From a checkpoint of a small mixture-of-experts model trained on Wikipedia.
Size: 12 layers, width 160, 54.2M parameters.
Experts: 256 experts in each of 10 layers, 32 clamped SwiGLU neurons an expert, 8 picks a token, a sigmoid router, a shared expert of 64 neurons.
Training: a variant of Muon for the experts, 5039 steps.
Below are experts of layer 5 (counted from 0) of a mixture-of-experts language model. Rows are named router (the router's row for the expert), gate (a neuron's input weights, with its number), up (a neuron's input weights, with its number), down (a neuron's output weights, with its number) and show model dimensions 0-159. Each number is 128 + 32 x the weight over its row's rms, rounded and kept within 0 to 255.
After each expert's rows: "comes before" lists some tokens at least twice as common just after its tokens as in all text; "mostly gets" lists some tokens that are sent to it at least half of the time. This comes from a sample of Wikipedia text that the model never trained on. Tokens count by the router's weight.

# expert 1
router [100  89  59 113 165  99 117 178  69 100  84  50 163  77 165 106 118 122  72 109  83 144 126 142 136 176 115 133 160 102 133 127 157 158 169  95 113 142  93 126 156 143  81  92  68 206  59  82 123 113 172 136 120 111 160 133 144  95 131 117 132 163 165  94 116 160 135 153 193 127  94  80  56  94 128 169 122 146 123 143 122 111 154 119 101 134 106 127 108 107 110 144 105 169 150 130 147 146 134  53  95 177  91 151 116 103 157 152 203  88 158 126 105 137 128 148 121 117 109 134 132 155 209 111 123 101 132 127 106 154 126 193 171 147  86  94 109  78 121 100  96 122 157 126  78 129 131  74 116  56 142 117 124 135 173 127 139 120  94 124]
gate0 [ 84 155  81  95 135 145 101 141 116  63 104 137 179  75 142 210 115 130  99 124 115 137 128  94  95 178 109 134 153 194  79 170 117 170 143 159  95 133 104 119 139 122  72 110 120 148 139 139 121  89 192 135 120 144 158 150 104 138 107  95  64 138 154 104  87 130  67 139 147  90  94  66 171 108 137 137 116 153 135 145 101 160 134 134 144 136 155 114 103 117 108 114 120 111 154 139 179 135 191  77 109 176 117 118 117 105 115  95 110 117 105 122  87 175 134 172 159 157 132 142 183  99 148 166  80  38 140  94 153 123 134 128 145 123 104 103  64 139  95 132 113 145 169 139 114  53 128  97 150 125 169 132  84  88 135 128  84 144  19  89]
up0 [106 155 112 114 122 163 124 150  94  68 117 120 154  57 125 214 147 109 112 130 136 132 127 104  96 157  93 108 161 177  73 168  82 158 131 123  76 119 132 130 112 125  93  91 114 119 119 134 121 101 193 138 103 106 164 154  97  99 100  94  62 126 157 103  64 137  88 142 164  80  57  55 163 121 159 155 103 153 136 160 120 169 136 112  96 116 148  96  97 106 100 120 106 119 128 125 211 108 151  75 148 169 141 115 136 114 133 107  79 137 113 142  98 165 147 155 190 161 108 149 177  98 128 171 133  68 158 131 169 128 132 123 136 119 111 105  70 105 100 139 101 131 200 162 158  67 108 123 115 135 167 133  78  99 115 113  82 161  57 100]
down0 [151  93  88 127 172 135 166 139 127 128 134 164  95 103 165 120  91 113 124 107 133  60 133 100 154  96 173 146  97 139 174 134 226 106 120  76 139  83 126  95 130  91 174 134 124 136 139 125 154  95  92 185 121 129  88 121 170 122 125 127 113  96 133 158  91 120 138 100  46 121 106  95  62 143 139 114 147  96 194  90 154 126 100 189 116 164 118 125 121 155  72  83 119 150 165 111 106 132 138  76 164 121  56  77  94 139 183  94 120 129  72 125 151 105  86 159 118 133  96 122  93  74 144  77 147 120 158 109  83 174 158 149 122 133 119 139 158 156 112 179 123  99  91 128 158 218  90  74  88  98 104 119 107 110 142  91 127 158 109 100]
comes before: " a", " the", " to", " an", " not", " been"
mostly gets: " took", " received", " had", " gave", " provides", " takes"

# expert 43
router [107  89  93 146 134 142 152 114 111 141  78 110 175  85 167 132  65 138  91 163 101 155 104  98 144 137 127 144 142 141 145 145 149 147  66  83 115 126 151 144 145 114  87 192 144 133 159 137 138 112 103 147 174  83 190 126 179 132 102 136 142 123 199 118 165 176  51 130 142 131 133  86  54 117  96 117  57  99 104 186 128 158 169 120 144 154 112 183  86 128  88 123 180 135 152 143 151 138 136  98 111 145 103 143 135 164 118 188 150  93 108 119 135 114 108 169 108  95  84 115  87 118 155 159 115  67 151 147 100 170 158 150 197  27 149  90 129 113 121 133 113 154 145 117  55 126 106 125  98 112 148 153 127 172 160 172 107 126  89 177]
gate1 [127 127 137 155 123 175 151  89 117 121  70  72 172 102 140 148 103 158 164 149 229 151 108  69  81 111 122 109 142 145  95 159 167 125  97  83 129 133 175 146 173 105 140  94  76 139 133 148 138 117 106 141 145 179 150 151  67  81 130 182 146 114 164  82 143 126  32 125 182 124 117 124 120 143 141  81 139 142 115  77 104 145 116 159 193 138 146 106 105  96 181 141 131 110 161 141 148 171 136 165  66 160 108 180 122 123 124  99 102 137 127 138 181 122 119 104 124 136  88 134 165 140 147  93 111  89  95 132 134 153  72 129 117 107  84  94 112 165 127 116 138  77 149  49 148 112 185 177 152 167 123 195 138 109 163  75 145 152 111 146]
up1 [143 171 133 173 140 191 176 107 122 108 108  90 198 130 148 170  94 157 119 128 235 152 120  63  89  90 101  93 129 165 100 145 129 126  85 109 116 105 185 145 163 107 168  95 117 135 149 131 119 112 123 129 122 132 161 144  61  77 121 176 127 106 150  52 103 131  75 133 202 110 106 115 118 149 134 115 134 158  76 101 125 175 119 185 188 154 117 123 116  88 160 166 141 119 152 135 118 170 149 181 103 112 162 126 122 145 133  81  95 128 126 136 182 142 120 132 152 161  61 134 162 121 137 110 146  86  36 162 126 166 114  99 136 118  96 124 118 158 169 130 116 104 126  90 122  54 146 147 177 156 114 143 169 132 163  86 133 151 120 162]
down1 [147 123 191 148 120 155 154 174 166 146 122 199  93 101 136 142 135 148  79 144 110 106  86 166  51 116 154 130 140 203 140 137 171  77 119 159 117 102 186 101 143 105 119 147 118 132 159 108 101 158 124 105 132 142 143  90 136 171 104 172 138 161 146 155 162 203 119 116  91 143 179 146 140 142 116 141 106 124 117 122 137 172 129 116 121 181  99 144 121 122 138 108 154 117  85 152  95  88 106  64  88  80 104 105  94 167 131 175  94 118  76 145  77 140  68 169 148 134 120 206  39 160 155 170 112 141 110 118  62 152 145 149 199 131 131  64 113 102 113 157 139 130 118 107  75 149 164  87 121 131 149 111 120 127  95 115 128  50 144 119]
comes before: "\n", " The", "-", " He", " In", " It"
mostly gets: ").", "es.", "\".", "y.", "er.", "s."

# expert 180
router [149  70  75 136 141 109 115 140  79 119 136  72 175  51 189 125 108  76 110 113 131 111  70  71 165 113 179 161 117 124 141 137 203 164  89  93 101 164 105 105 171 139 103  87 106 144  85  61 193 137  94 127 142 137 154  86 156 125 145 155 109 103 154 112  91 135  44 115 148  90 116  96 105 123 151 105 110 122 127 195 135 140 168 122 121 133 127 167 157 110 143 194 163 141 138  72 141 150 136 114  37 113 104 186 101 142 128 153 128 101 101 112 128 118 100 160  93  77 123 134  68  86 167 115 124 130 126 154 134 102 124 184 121  60 118 112 137 127 103  90 125 132 101 180 126 118 118  87  68  84 130 117 120 138  93 116 113 112 125 142]
gate0 [141  93 127 168 124  94  76 129  86 117  94 124  91  71 153 156  73 119  75 131 115  77 182 110 159 125 141  92  79 160 146 171 145 138 152 155 116 135 169 159 193 130 124  64 101 105 139 146 168 171 135 185  95 110 123  84 173 117  79 135 182 113 109 221  97 170 104 149 130 118 112 131 133 167  77 111 136 123 108 125 114 135  64 105 103 133 185  81 155 114 143 163 147 159 133 124 137 151 137 150 147 125 140  87 139 173  88 116 146 213  90  71  87 131  98 142  73 104 159 136 151 102 145 123 124  82 181  88 139  91 180 201 168 122 110 167  96 162 123 134  69  87 163 144 162 150 127 118 119  88 148 134 112 117 143  93 112 125 125 134]
up0 [ 89  85 106 158 127 159  49 114  92 111  99  98 102 104 155 139  66 102 126 132  99  69 206  90 153 174 102 144  92 155 149 175 137 129 163 171 115 132 167 153 178 106 112  23 117 116 127 122 182 168 178 154 113 145 122  92 145 139 106 114 177  93 153 161  67 155 109 141 152 102 133 117 119 145  99 112  96 141 144 146 109 138  58 123 120 117 162  91 151 140 154 164 130 138 170 158 169 140 132 145 151 112 177 114 108 190 114 141 150 186 135  72  87 113  99 153  86 115 183 153 136 133  95 123 131  79 161 106 183 101 203 182 135 109  74 165 108 127 143 148  78  62 138  85 129 125 117 141 108 105 138 143 144 127 121 109 106 116 130 163]
down0 [112 130 163 113  83 123 150  60 198 136  96 143 131 170 143 132 148 145 138 169 174 139 124 154 114  38 154 108 130  90 135 103 102 143  79 132 148 149  67 115 135 106 148 128 110  86 102 134 129 121 126 135 122 171 140 168  99 128  49 129 117 100 120 141 113 180 120 116 118  95  97 144  91 148  97 139 107 128 117 142 179 126  95 144 190  54 154 116 118 131 133 139 140  89 122 153 196 145 154 134 116  77  79 115 155 222 202 106 119 165 127 165 118 171 185 140 109 151 131 120 158 135  78  92 213 214 138 154 133 132 134 171 115 151 175 101 125 152 125 115 153 131  91  97 126 108 129 159 172 135  74 163 134 111 187 156  97  95 126 100]
comes before: "\n", " ", " 0", " —", " 1", " 3"
mostly gets: " 0;", " —;", " 6;", " Ret;", " A;", "',"

# expert 244
router [ 98  97  56 166 132 106 116 112 163 116 132  84 160  97 115  95  81  90  91 147 126 178 103 125 191 130 156 154 139 159 115 125 163 136  95  99 119 168 131 132 139  92  88 109  83 131 107 134 219  94 104 111 170 131 126 141 171 129 143 149  74 114 129 102  59 150  94 143 123 118  95 108 154 142 153  99  68 167  97 216 136 148 120 116 129 104 140 139 110 150 108 134 188 148 140  70 155 145 161  89  62 125 117 140 165 107 149 168 137 107  96  86 112 123 118 103  78  99 105 146 129 186 157 129 117 122 160 129 100 134 102 158 123  86 145 135 149 149  89  63  77 112 114 194 159 123 103 111 114  12 101 145 108 176 129 176 111 151 112 162]
gate0 [115 144 146 199 128  89 166 132  82  44 126 126 157 104 101  83 118 128 125 128 105 178 153  64 128 144 115 123 119 125 156  80  94 135 155  86 119 183  94 156 156 168 107 135 109 166 200  99 120 131 182 143 122  96 146  93 159  74  94 145  83 115 154 145 145 206 139  65  99 119  85 122  64 166  88 131 143  92 152 130 160 126 125 113 112 132 103  94 111 176 139 118 200 132 154 159 137 124  87 154 106 115 123 110 148  65 112 169 172 174 140 109 112 130 115 130 150 140 114 110 195 133  87  88 146 174 118 156 189 114 129  94  81 111  89 106 132 125  94 154 141 128  95  73  90  97 147 133 144 168 105 140 155 182 209 135 157 121  90 131]
up0 [140 126 142 157 131  80 153 122  72  42 131 116 128  95 114  76 135  96 110 133 103 141 101  97 128 139 143 133 118 143 121  96 125 133 144  93 127 160 106 179 114 159  98 130  57 196 165 124 126 151 139 118 162  83 163 123 179  58 105 156  97 114 157 148 126 158 104  49 124 167 102 110  96 165 111  66 131 110 119 123 158 184 106 107  96 132 117  78 118 178 147 103 183 118 182 117 128 116 121 148  58 110 123  97 118 101 116 152 146 234 149  79 110  89 155 139 146 142 113 122 170 148 105  64 188 150 140 157 196 104 108 107  89 151  77 118 156 118  88 133 150  91  77  69 107 112 111 122 149 166 114 137 125 135 173 110 167 126  89 151]
down0 [141 116 130 158 158 171  40 156 127 104 144 136 147 171  72 184 148 112 121 139 151 175 126 128 139 115 121  40 119 120 171 119  88 103 181 132  81  83 162  70 131 112  95 115 121 132 180 124 139 133 178  83 170 122  64 164 121 143 162  86 158 166 127 141 126 102 101  91  90 128 179 175 155 181 162  89 115 105 119 189 119 109 162 156 101 157 106 105 149 170 177 148 153 127 135  81 136 138 186 140 154 142 104 157 171 121 101 157  76 134  68 135 102 124  84  75 139 137 134 146 109 116 150 102 119 162 148  96 147 150  53 124 146 124 124 132  72  80 129 137 127 155 123 101 150 122 167 149 112 128 129 137 137 144 145 196  75 222 145 115]
comes before: "\n", " ", " 0", " 1", " 3", " 2"
mostly gets: " -;", "R;", " L;", " |", " (track", "5;"

# expert 159
router [103  90  16 112 165 145 117 123 116 106 151  49 109  90 177  80 113 111  93  65 106 126  84  84 143 125 141 157 175 163 112 139 153 193 109 158 131 158 146 119  93 155 132 156 165 162 125 132 141 130  57 180 149 131 173 114 112 139 120  88 118 180 140 122 147 175  98 138 172 140  93  55  92 183 135 201  87 138 134 172  95 142 170 105 120  69 103 183 136 145  98 154 109 173 151  66 144 133 133 152 113 131 116 162 103 138 168 144 179 133 131  41 117 135 164 124 109 148 120 128  75 105 115 115 108  79 139 132 138 123 127 147 164  68 113 104 178 106 114 134 131 125 170 135 103 114 141 123 139 107  74 181 136 129 158 112 148 142 143 142]
gate0 [134 176 108 112  94  91 195 131 107 137 154 114 156 104 177  76 165  91  96 133 116 107 149  78 195 133 148 137 123 101 159 157 158 141 166  98 178 108 148 125 110 129 123 104 159 118  92  81 176 155 132  74 125 147  86 111 132 146 101  85 147  86 138 142 128 155  72 119 174  90 148 126 138 159  93  94 101 142  65 200 125 112  91 130 123  80 165 113  70 159 164 113 115 122 125 184 110 126 113  95 121 145 128 187 168 112 168 105  91  99 133 119 143  66 133 163 132 143 158 182 163  85 131 127 152 118 103 161 126  80 157 142  93  93 144 137 110 148  79 183 171  77 174 160 138 102 107 121  94  19 144 110 107 132 148  79 164  77 135 107]
up0 [102 205 126 163 106  75 167 129 105 136 141 142 124 157 141 103 168  74  89 100 141 134 141  64 227 111 133 128 102 133 157 152 140 145 197 153 162 107 165 130 110 144 136 114 157  81 108  81 152 123 131 110 141 123  93 120 130 110  66 103 174 132  88 133 141 137 101 128 172  97 189 149 125 177 131 114  96  93  66 129 106 134 143 115 119  73 146 108  94 163 118 134 126 133 127 167 124 117 133  46 110 146 127 141 151 120 165 112  96 108 133 109 153 106 126 151 155 149 175 177 205 100 116 129 147 126 117 146 127  68 174 157  87 118 151 110 142 179  91 202 131 129 180 165 141 124 141  80  89  46 124 117 108 159 158  54 184 110 149  98]
down0 [111 131  73 138  96 123  72 155 109 125 160 179 101 128  87 103 140 116 154 122 148 150 167 180 121 145  73 176  68  98  91  93 112 138 142 129 157 131 131 163 131 156 161 127 111 104 175 134 160 132 111 104 145 107 194 107 122 158  97 145 147 118 111 126 140 113 148 187 137 138 152 106 215 109  43 119 132 133  84 112  84 150 138 102 103 102  95  48 139 123 176 186 136 208 191  92 112 178 168 116  38 115 138 158 154 113 145 113  92 115 123 163 122  81  95  99 119 140  82 120 208 142 128 127 100 135 165 117 108 114 101 164 111 120 145 116  82 143 201 123  61 102 151 128 103 152 134 101 119  90 101 136 154 140 117 170 146 164 135 135]
comes before: "|", "-", "=", "===", "==", "The"
mostly gets: "==S", "==P", "===S", "==C", "===C", "==R"

# expert 114
router [134 106  85  81 196 109 131 156  77  79 154  66 194  92 150 125 124 128 125 134 141 150 126 100 140 210 114 140 165 130 183 100 147 174 140 140 113 166 111 126 144  94 126 124  47 147 122 108 132 141  82 135 121 159 158 130 176 123 136 123 157 152 135  87 110 133 118 129 148  85  78 119 147 138 140 175  62 167 102 139  94 174 175 131  89 119  85 145  77 134 108 115 140 166 150 134 143 141 143  66 115 177  85 160  93  74 150 110 171 101 112 118 145 125 104 218 136 110  74 122 147 135 164 132  76 126 112 103 108 145 114 143 105 123 135 131 107 101 115 104  99 128 142 141  66 119 112 110 104   0 127  88 131 138 129 104 133 172 101 156]
gate0 [ 87 159 146 138  67 134  99  92 135  91  91  98 157 101  85 165 107 146 131 116 147  93 127 148 100 120  94 104 171 138  85 129  57  84 173 135 131 110 147 132 149 116 170 180  87 175 115 125 107 146 113 131  90 149 123 131  99  87 152 120  85 156 129 109 177 114  97 157 151  48 144 165 135 135  94 156 105 130 146 120 141 192  28 123 128 102 153 169 161 200 125 141 121 162 123  71  95 115 138 147  86 124 143 144 112  51 132 145 148 108  99  70 181 146 146 182  96 138 167  72 197 126 200 109 128 129  46 122 128 137  98 160 113 123 160  82 137 177 111 104 110 146 123 100 168  89 145 124 111  89  96 123 128 116  98  89 125 138 105 147]
up0 [116 156 154 144 126  86 164  73 135 113  60 117 136  46 116 144 133 115 117 152 159 115 133 128  98 122  70 110 139 163 148  96  94  97 129 133 206 110 141 164  87  95 197 139 108 144 140 176  86 116  64 131 136 152 120 166 131  92 162 125  86 162 140 128 148  60 131 123 155 120 105 166 143 162  64 239 106  77 139 129 131 211  80 121 154 153 148 161 113 148 132 154 125 170 102 109  57  86 138 141  97 126 133 114 138  91 180 157 117  86  95 112 131 134  99 149  99 148 171 127 211 148 132 101 122 152 145 200 159 166 100 164 106 157 137  63 121 136 123 139 142 134  94  80 123  90 134 144 142 162 112 113 148 127 122 134 152 133  99 144]
down0 [131 143 157 146 120 136 186  72  81 163  18 107 143 149  92 151 146 144  69 131  88 145 144  95  93 113 148 109 110 133 151 111 102  88 151  97 135 116 198 161 135  99 105 133  88 134  85 153 113 106 114  96 150 152 143  99  54  76 149 141 131 145 169 114 146  63 124 171  70 114 102 157 143  98  97 133 232 100 137 143 116 132 176 112 102 144 138 184 120 108 124 112 136 132 144 106 138 133 111 107 131 158 187 154 169 145 111  41 114 135 180 175 116 105 137  81 103 134 163 131 147 119 176 191  77 144 145 159 140 127 155 190 123 132 136 131 144  92  92  98 107  87 139 164 108 100 127 175 127 192 152  99 134  92 117 131 179 120 128 124]
comes before: " a", " the", " to", " his", " in", " that"
mostly gets: " appointed", "His", " graduated", "i's", " studied", " announced"

# expert 63
router [ 95 106  88 126 137 167 177 129 118 120 114  93 150 112 151 110 117 138 113 189 111 153 100 113 121 182 120 124 143 170 127 136 150 163  95 168  77 164 146 138 142  62 116 170  89 164 134  66 153 151 122 152 156  99 161 110 171 136 164 184 150 108 164 110 103 135  92 107 145  76 117  73  66 121  87 102 118 138  86 162 113 207 166  98 152 125  88 161 103 136 148 114 132 178 119 111  94 152 170 126  96  78 103 148 105 160 152 211 137 110 144  69 131 144 163 104 127  64 112  95 126 150 146 176  72 102 121 152  73 162 105 164 195  53 122  79 145 101 135 112 100 114 142 124  64 139 129 118 107  79 163 170 141 159  96 144 157 143 106 161]
gate1 [100 114 151 141 185  83 140 205  99 123 100 119 126 101 114 150 115 154 146 165  70 152 135 114 109 155 121 119 147 142 173 185 103 181 119 125 145 121  89 122 115 109 152 159 123  99 105 116 144 138 134 154  95  86 176 126 117  76  89 128 157 162  87 175 118 135 132 108 127 134 140 118 180 216  87 117 154 141 142 129  70 118 137 128  97 123 117  96  87 152  87 124 142 124 130 137 158 101 128 165 121 149 140 106 153 130 152 104 173 121 146 118 121 156 127 166 139 216 130 195 117 195 151  67  65  88 110  65 116 127 145 103 114 107 118 106 115 163  74  82 130 135  86 156  91 130  78 173 106  75 158 204 120 197 127  40 161  95 131 150]
up1 [ 74 103 109 100 112 124 163 151 104 130 138 109 122 111 139 118 182 111 112 171  74 129  41  86 109 146 109  97 148 178 108 194 167 155  72 128 143 119 131 128  77 136 132 163 145 155 121 153 119 221 135 130 107 173 169 142  93  64 108 118 143 180 133 188 122 130 156 100  80 141 146 125 186 167 145 141 123 122 125 195  97 141  75 139 129 127 129  91  88 120  84 134 114 133 133 146 100 125 126  98 102 189  65  91 155 141 162 165 154 137 104 134  99 187 178 142 107 108 124 214 131 154 123 104  88 159 140 144 100 118 104 129 134 138 106 118 108 140  84  85 172 117  84 170 132 179  91 113 102 119 134 154  97  96 162  61 176  75  96 148]
down1 [ 92 158 121 155 125 145 169 165 102 167 158 115 151 129 128 104 122 160  72 142  98 139 116 119  99 180 161  68 111 147 154 199 179  62 154 120 140 121 132  75 138  82 159 112  60 168 153 198 149 142  72 105 130 181  95 116 111 121 137  79 145 119 104 111 142 102 169 109 114 123 163 153  83  94 103  96 112  97 140 118 108 105 150 125 126 104 134 110 118 132 123 150 142 134 155 139 138  73 174  94 112  82 158  87 135 125  91 139 149 126  98  55 115 174 118 166 140 126 132  92 178 149 128  87 110 128  94 149 109 133  74 153 120 105 183 186  93 163 137 105 133 205 134 199 130 101 159 166 138  99 156  89 175 118  30 144 130 135 143 189]
comes before: "\n", " The", " He", " In", " It", " She"
mostly gets: " Co.", " Airport", " Railway", "idae.", " City.", " Studios"

# expert 176
router [132  56  76 130 154 146 108 143 113  95 124 124 146  95 177 135 128  87  99 128 147 150  99  56 196 119 179 131 114  98 128 165 160 158 121 107 120 133 115 110 185 153 100 110 105 133  96 102 159  89 110 148 126 117 158 108 174  96  98 160  55  89 119 106 114 113  70 129 149 106  90 104 146 155 138 103  94 136 107 192 136 140 150 133 164 144 136 188 142 122 124 161 185 157 126  73 138 159 131 109   8 118  92 162 132  98 136 127  99  94  88  87 139 135  67 135  88  92 127 104 120 120 186  69 112 136 136 139 111 131 101 179  87 129 155 140 151 156  69  46  81 116 155 167 130 133 129  84  83  83 137  90 122 150  96 116  89 113 142 161]
gate0 [142 115  99 102 132  84 129  98  83 148  89 173 123  64 182 130  89 124 138 110 101 179 130 104 100 141 197  91 157  71 174 130 149 150 152  87 104 139 132 153 144 162 118  81 111 127 104 133 103 154 105 123 120 123 142  49 139  90  96 170 189  98 171 125 157 104  63  86 124 130 125 110  76 115 101 158 120 145 138 121 163 131 141  86 134 103 168 138 177  94 125 138  87 152 106 140  68 130 128 117 111 187  64  59 122  48 129 138 185 149 155 157 177 175 117 125 108 156 178  83 115 164 161 169 152 122 118 107 107 153 146 102 147  99  23 105 112 101 106 132 126 117 145  94 167 173 133 138 116 115 138 169  75 137 113 129 124 125 141 183]
up0 [150 117 121  86 102  87 176 175 125 194 142 168 132  64 160 118 108 138 135 136  85 160 148  91 113  88 202 148 172 126 137 134 140 115  72 131 126 150 100 147  94 169 109  24 140  95  81 109 170 102 164  89 146 120 115 132 114  76 103 145 156 118 138 103 158 130 129 123 121 160 113  65 130  98 127 112 149 147 137 108 116 141 171  98 144  80 150 138 135 157 109 120  86 137 144 137  20 103 119 125 107 169 127  40 130  86 140 160 148 211 164 161 139 144  96 116 162 168 141 160 132 150 142 155 158 136 156 124 130 141 144 111 123  82  85 125  81  94 128 148 110 100 110  91 103 187 102 189 137  76 161 158  64 106 114 143 159  95 147 135]
down0 [ 95 177 108 104 140 134 160 157 103 114 141  60 107 131 133 133 166 146 144  98 101 161 131 114 120 188 185 128 114 179 179  88 141 153 129 107 102 109  86 142  98 104 143 116 105 147 113 130 150 115 130 135 134 155 132 141 143 157 152  96 175 166 119 110 137 145 158  98  66 172 130  97  82 104 166 140 122 107 118 180 153 189  99 152 142 120 128  93 107 133 160  65  93 137 138  97 104 136 100 135 181 131 118 104 148 173 121 136 134 140 168 129 160 123 135 129 159  59 183 115 138 109 136 202 153 105 150 141  30  93  96 130 116 112 150 103 113 206  69 184 132  59 115 125 119 124 134  93 130 127  96 130 148  69 190 111 162 188  30 173]
comes before: "\n", " ", " 0", " —", " 1", " 3"
mostly gets: "″N", "°N", " A;", " 0;", " L;", "–2;"

# expert 13
router [ 84 137  73 145 138 153 177 118 111  75 130 100 162 145 168 140 129 125 100 141 120 116 106 139 131 137 134 130 143 129 150 169 124 156  54  69  58 171 169 103 158 111  72 143 110 145 136 110 148 132  50 111 115  82 167 128 155 113  89 150 151 128 163  80 148 110  52 110 154 117 146  94  67  77 144  86 105  80 137 156 102 151 169 140  81 116 130 157 115 115 121 127 152 141 110  97 149 122 180 153  73 100 150 194 134 152  59 151 125 102  55  82 127 126 115 192 121  85 109  97 104 171 180 136  89 108 119 136 103 136  86 143 168  67 120  84 147 115 101  99 102 128 143 173  58 123 121 119  47 122 123 146 126 160 120 172 114 146 106 129]
gate1 [152 141 149 106  55 117 152 138 163 145 155 115 119 125 162  96 130 157 169  95 157  89 113 113 150  84 144 101 190 117 129 153 104 165 140 117  94 169 157 142  84 138 165 201 125 185 129 104 185 192 101  73 119 105 190 149 144 133 129  92 164  80 159 116 150 167 184  84 157 165  92 138 144 100  86 151  93 145 126 178 170 133 114 113 118  81 133 121 154  93  97 148 104 110 114  86 127 160 121 168  94 127 120 126 171 145 148 142 174  51 133 137  85  92 127 159 174  95 102  95 110 125 108  69  87  87  82 156 159 117 130 100 166 130  75 167 136 134 118  53 132 168  90 150 140 133 102 137  59 103 134 117 148 164 107 150  97 100 160  65]
up1 [160 136 142 119  44 146 141 119 155 156 154 172 123 167 196  93 126 145 142 121 115  93  81 105 110 104 121  88 188 127  98 139 101 118 146 101 132 117 162 164  99 117 169 186 105 184 124  89 177 178  96  95 109 114 175 177 154 146 137 100 180 119 195 102 134 131 176  91 153 175 129 160 131 112 120 139  83 105 108 198 128 122 146 104  86 127 125 147 118 102 106 132 118  80 106  52 135 143 150 158  74 119  86 159 171 163 158 114 154  67 107 156 102  84 119 146 177 125 108 104  97 141 117 107  78  89  92 173 100 146 134 103 155 130  62 179 137 144 150  75 112 127  64 146 127 139  84 130  81 105 162 109 134 133 134 133  92  65 170  94]
down1 [150 169 154  95  99 138  79 105 146 134 131 127 114 127 124 112 102  94 168 145 141 134 111 146 113 108 148  68 183 115 144 138 105  99 178 132 162 102 163 156 171 130 110 130 135 126 162 116 155  90  90  88 129 111 115 183 112 141 143 125 151 120 116 117 175  93 127  48 123 152  87 199 152 154 125 180 140 123 157 195 160 174 103 164 144 116  92 164 138 120 144 119 120 137 189 122 136 124 132 131 121 131 142 202 137 106 100 131 160  73 104 206 187  91 126 103 138 136 120 101 166 153 177 151 156 110 110 124 117 128 115  75 159  89 147 160  52 159 155 140 123  96  75 178 124  63 125 158 115 123  93 146  47 158 164  83  30 124  96 171]
comes before: "\n", " The", " In", " He", " It", " This"
mostly gets: "\".", "ing.", "es.", " years.", " season.", "ation."

# expert 46
router [ 95 120  54 135 124  82 113 105 106 102 115  80 149  76 173 126 138  84 115  82  81  82 103 104 135 152 184 139 153  76 102 136 139 131 176 109 108 125 143  99 233  97  76 121 107 114  76 121 138 133 131  89  77 128 168 105 135 140 123 140 121 146 142 107 123 175  86 152 140 125 115  61 142 144 123 135 150 155  85 143  92 138 144 124  91 118 143 132 161 131 117 174 132 164 143  66 163 161 130 169 123 158 147 193  94 143  81 117 206  63 140 115 119  84 156 121  98 155 155 116 134 141 186 121 145  22 126  95  97  77  85 179  86 103 125 112 152 120  76 119 133 131 133 115  98 111  89 117 127 109 107 150 177 169 136 134 135 186 106 140]
gate0 [126 134 125 134 129 166  92 170 110 119 117 124 102  80 159 117 190 124 116  79 144  51 138  99 143 123  67 144 131  86 146 169 140  92 155 111 115 117 106  79 187  64 147  62 119  82  56 138 168 122 136  74  86  52 156 144 160 135  83  85  97 153 114 156 146 133  73 142 146 151 126  96 119  79 122 172 116 108  86 166 130 166 147  78 120 170 156 113 121 154 119 134 108 107 127  99  79 138 123  63 124 199 129 174 112  97 130 124 189 146 141 135 166 102 127  97 115 155 123 146 100 123 173 110 171 116  98  96 113  51 144 184  91 143 177  83 140 147 125 125 129 124  86 151  79 140 111 118 182 121 103 181 173 130 134 148 134 165  91 132]
up0 [111 154 127  68 113 136 120 170  79  90 158 156  91 117 134 135 209 135 105  79 162 105 124 124 142 112 100 161 118 143 145 145 142 116 152 135 143  87 139  78 141  77 155 126 108  87  91 138 175 155 116 102 108  59 141  92 184 165  79 132 120 152 113 114 180 115  36 141 121 161 118  94 126  84 137 173  82 135  78 157 134 189 152  68 146 183 150 114 116 168 151 114 120  82 139 114  78 127 124  85 126 212 160 159 126 125  84 106 136 149 127 119 184  94  95 148  96 144 134 169 123  97 107 133 173 134 153 103  87  74 108 184  76 122 148 107 152 153 115 139 153 133  81 135 107 133  98  78 195 145  81 130 156 110 147 104  91 176  89 143]
down0 [ 74 130 155 121  97 132 112 156 121 125 154 133  94 165  92 162 130 119  86 104 145 116 155 177 132 147  87  68 132  92 111 168 143  93 152  84 116 108 130 139 195 169 145  94 128 169 147 158 102 140 161 125 106 123 132 121 133 140 160 162 184 103 126 139 140 182 148 156  82 116 220 168  77  64 154 118 121 128 172 146 118 158 157 129 127 129  89 155 142 132 120 150 110 139 162 112 172 164 139  86 156 147  86 102  88 129 134 141 212  99 132 107 118 140 156  58 102  89 135 148 163  75 116 158  73 131 119 140  65  89 129 113  71 138 115 160 103  26 123 160 137 113  91 102  98 128 150  92 164 113 188 186 164 152 187 103 145  85 143 108]
comes before: " a", " the", " by", " to", " been", " in"
mostly gets: " resulted", " contains", " occurred", " caused", " consists", " meant"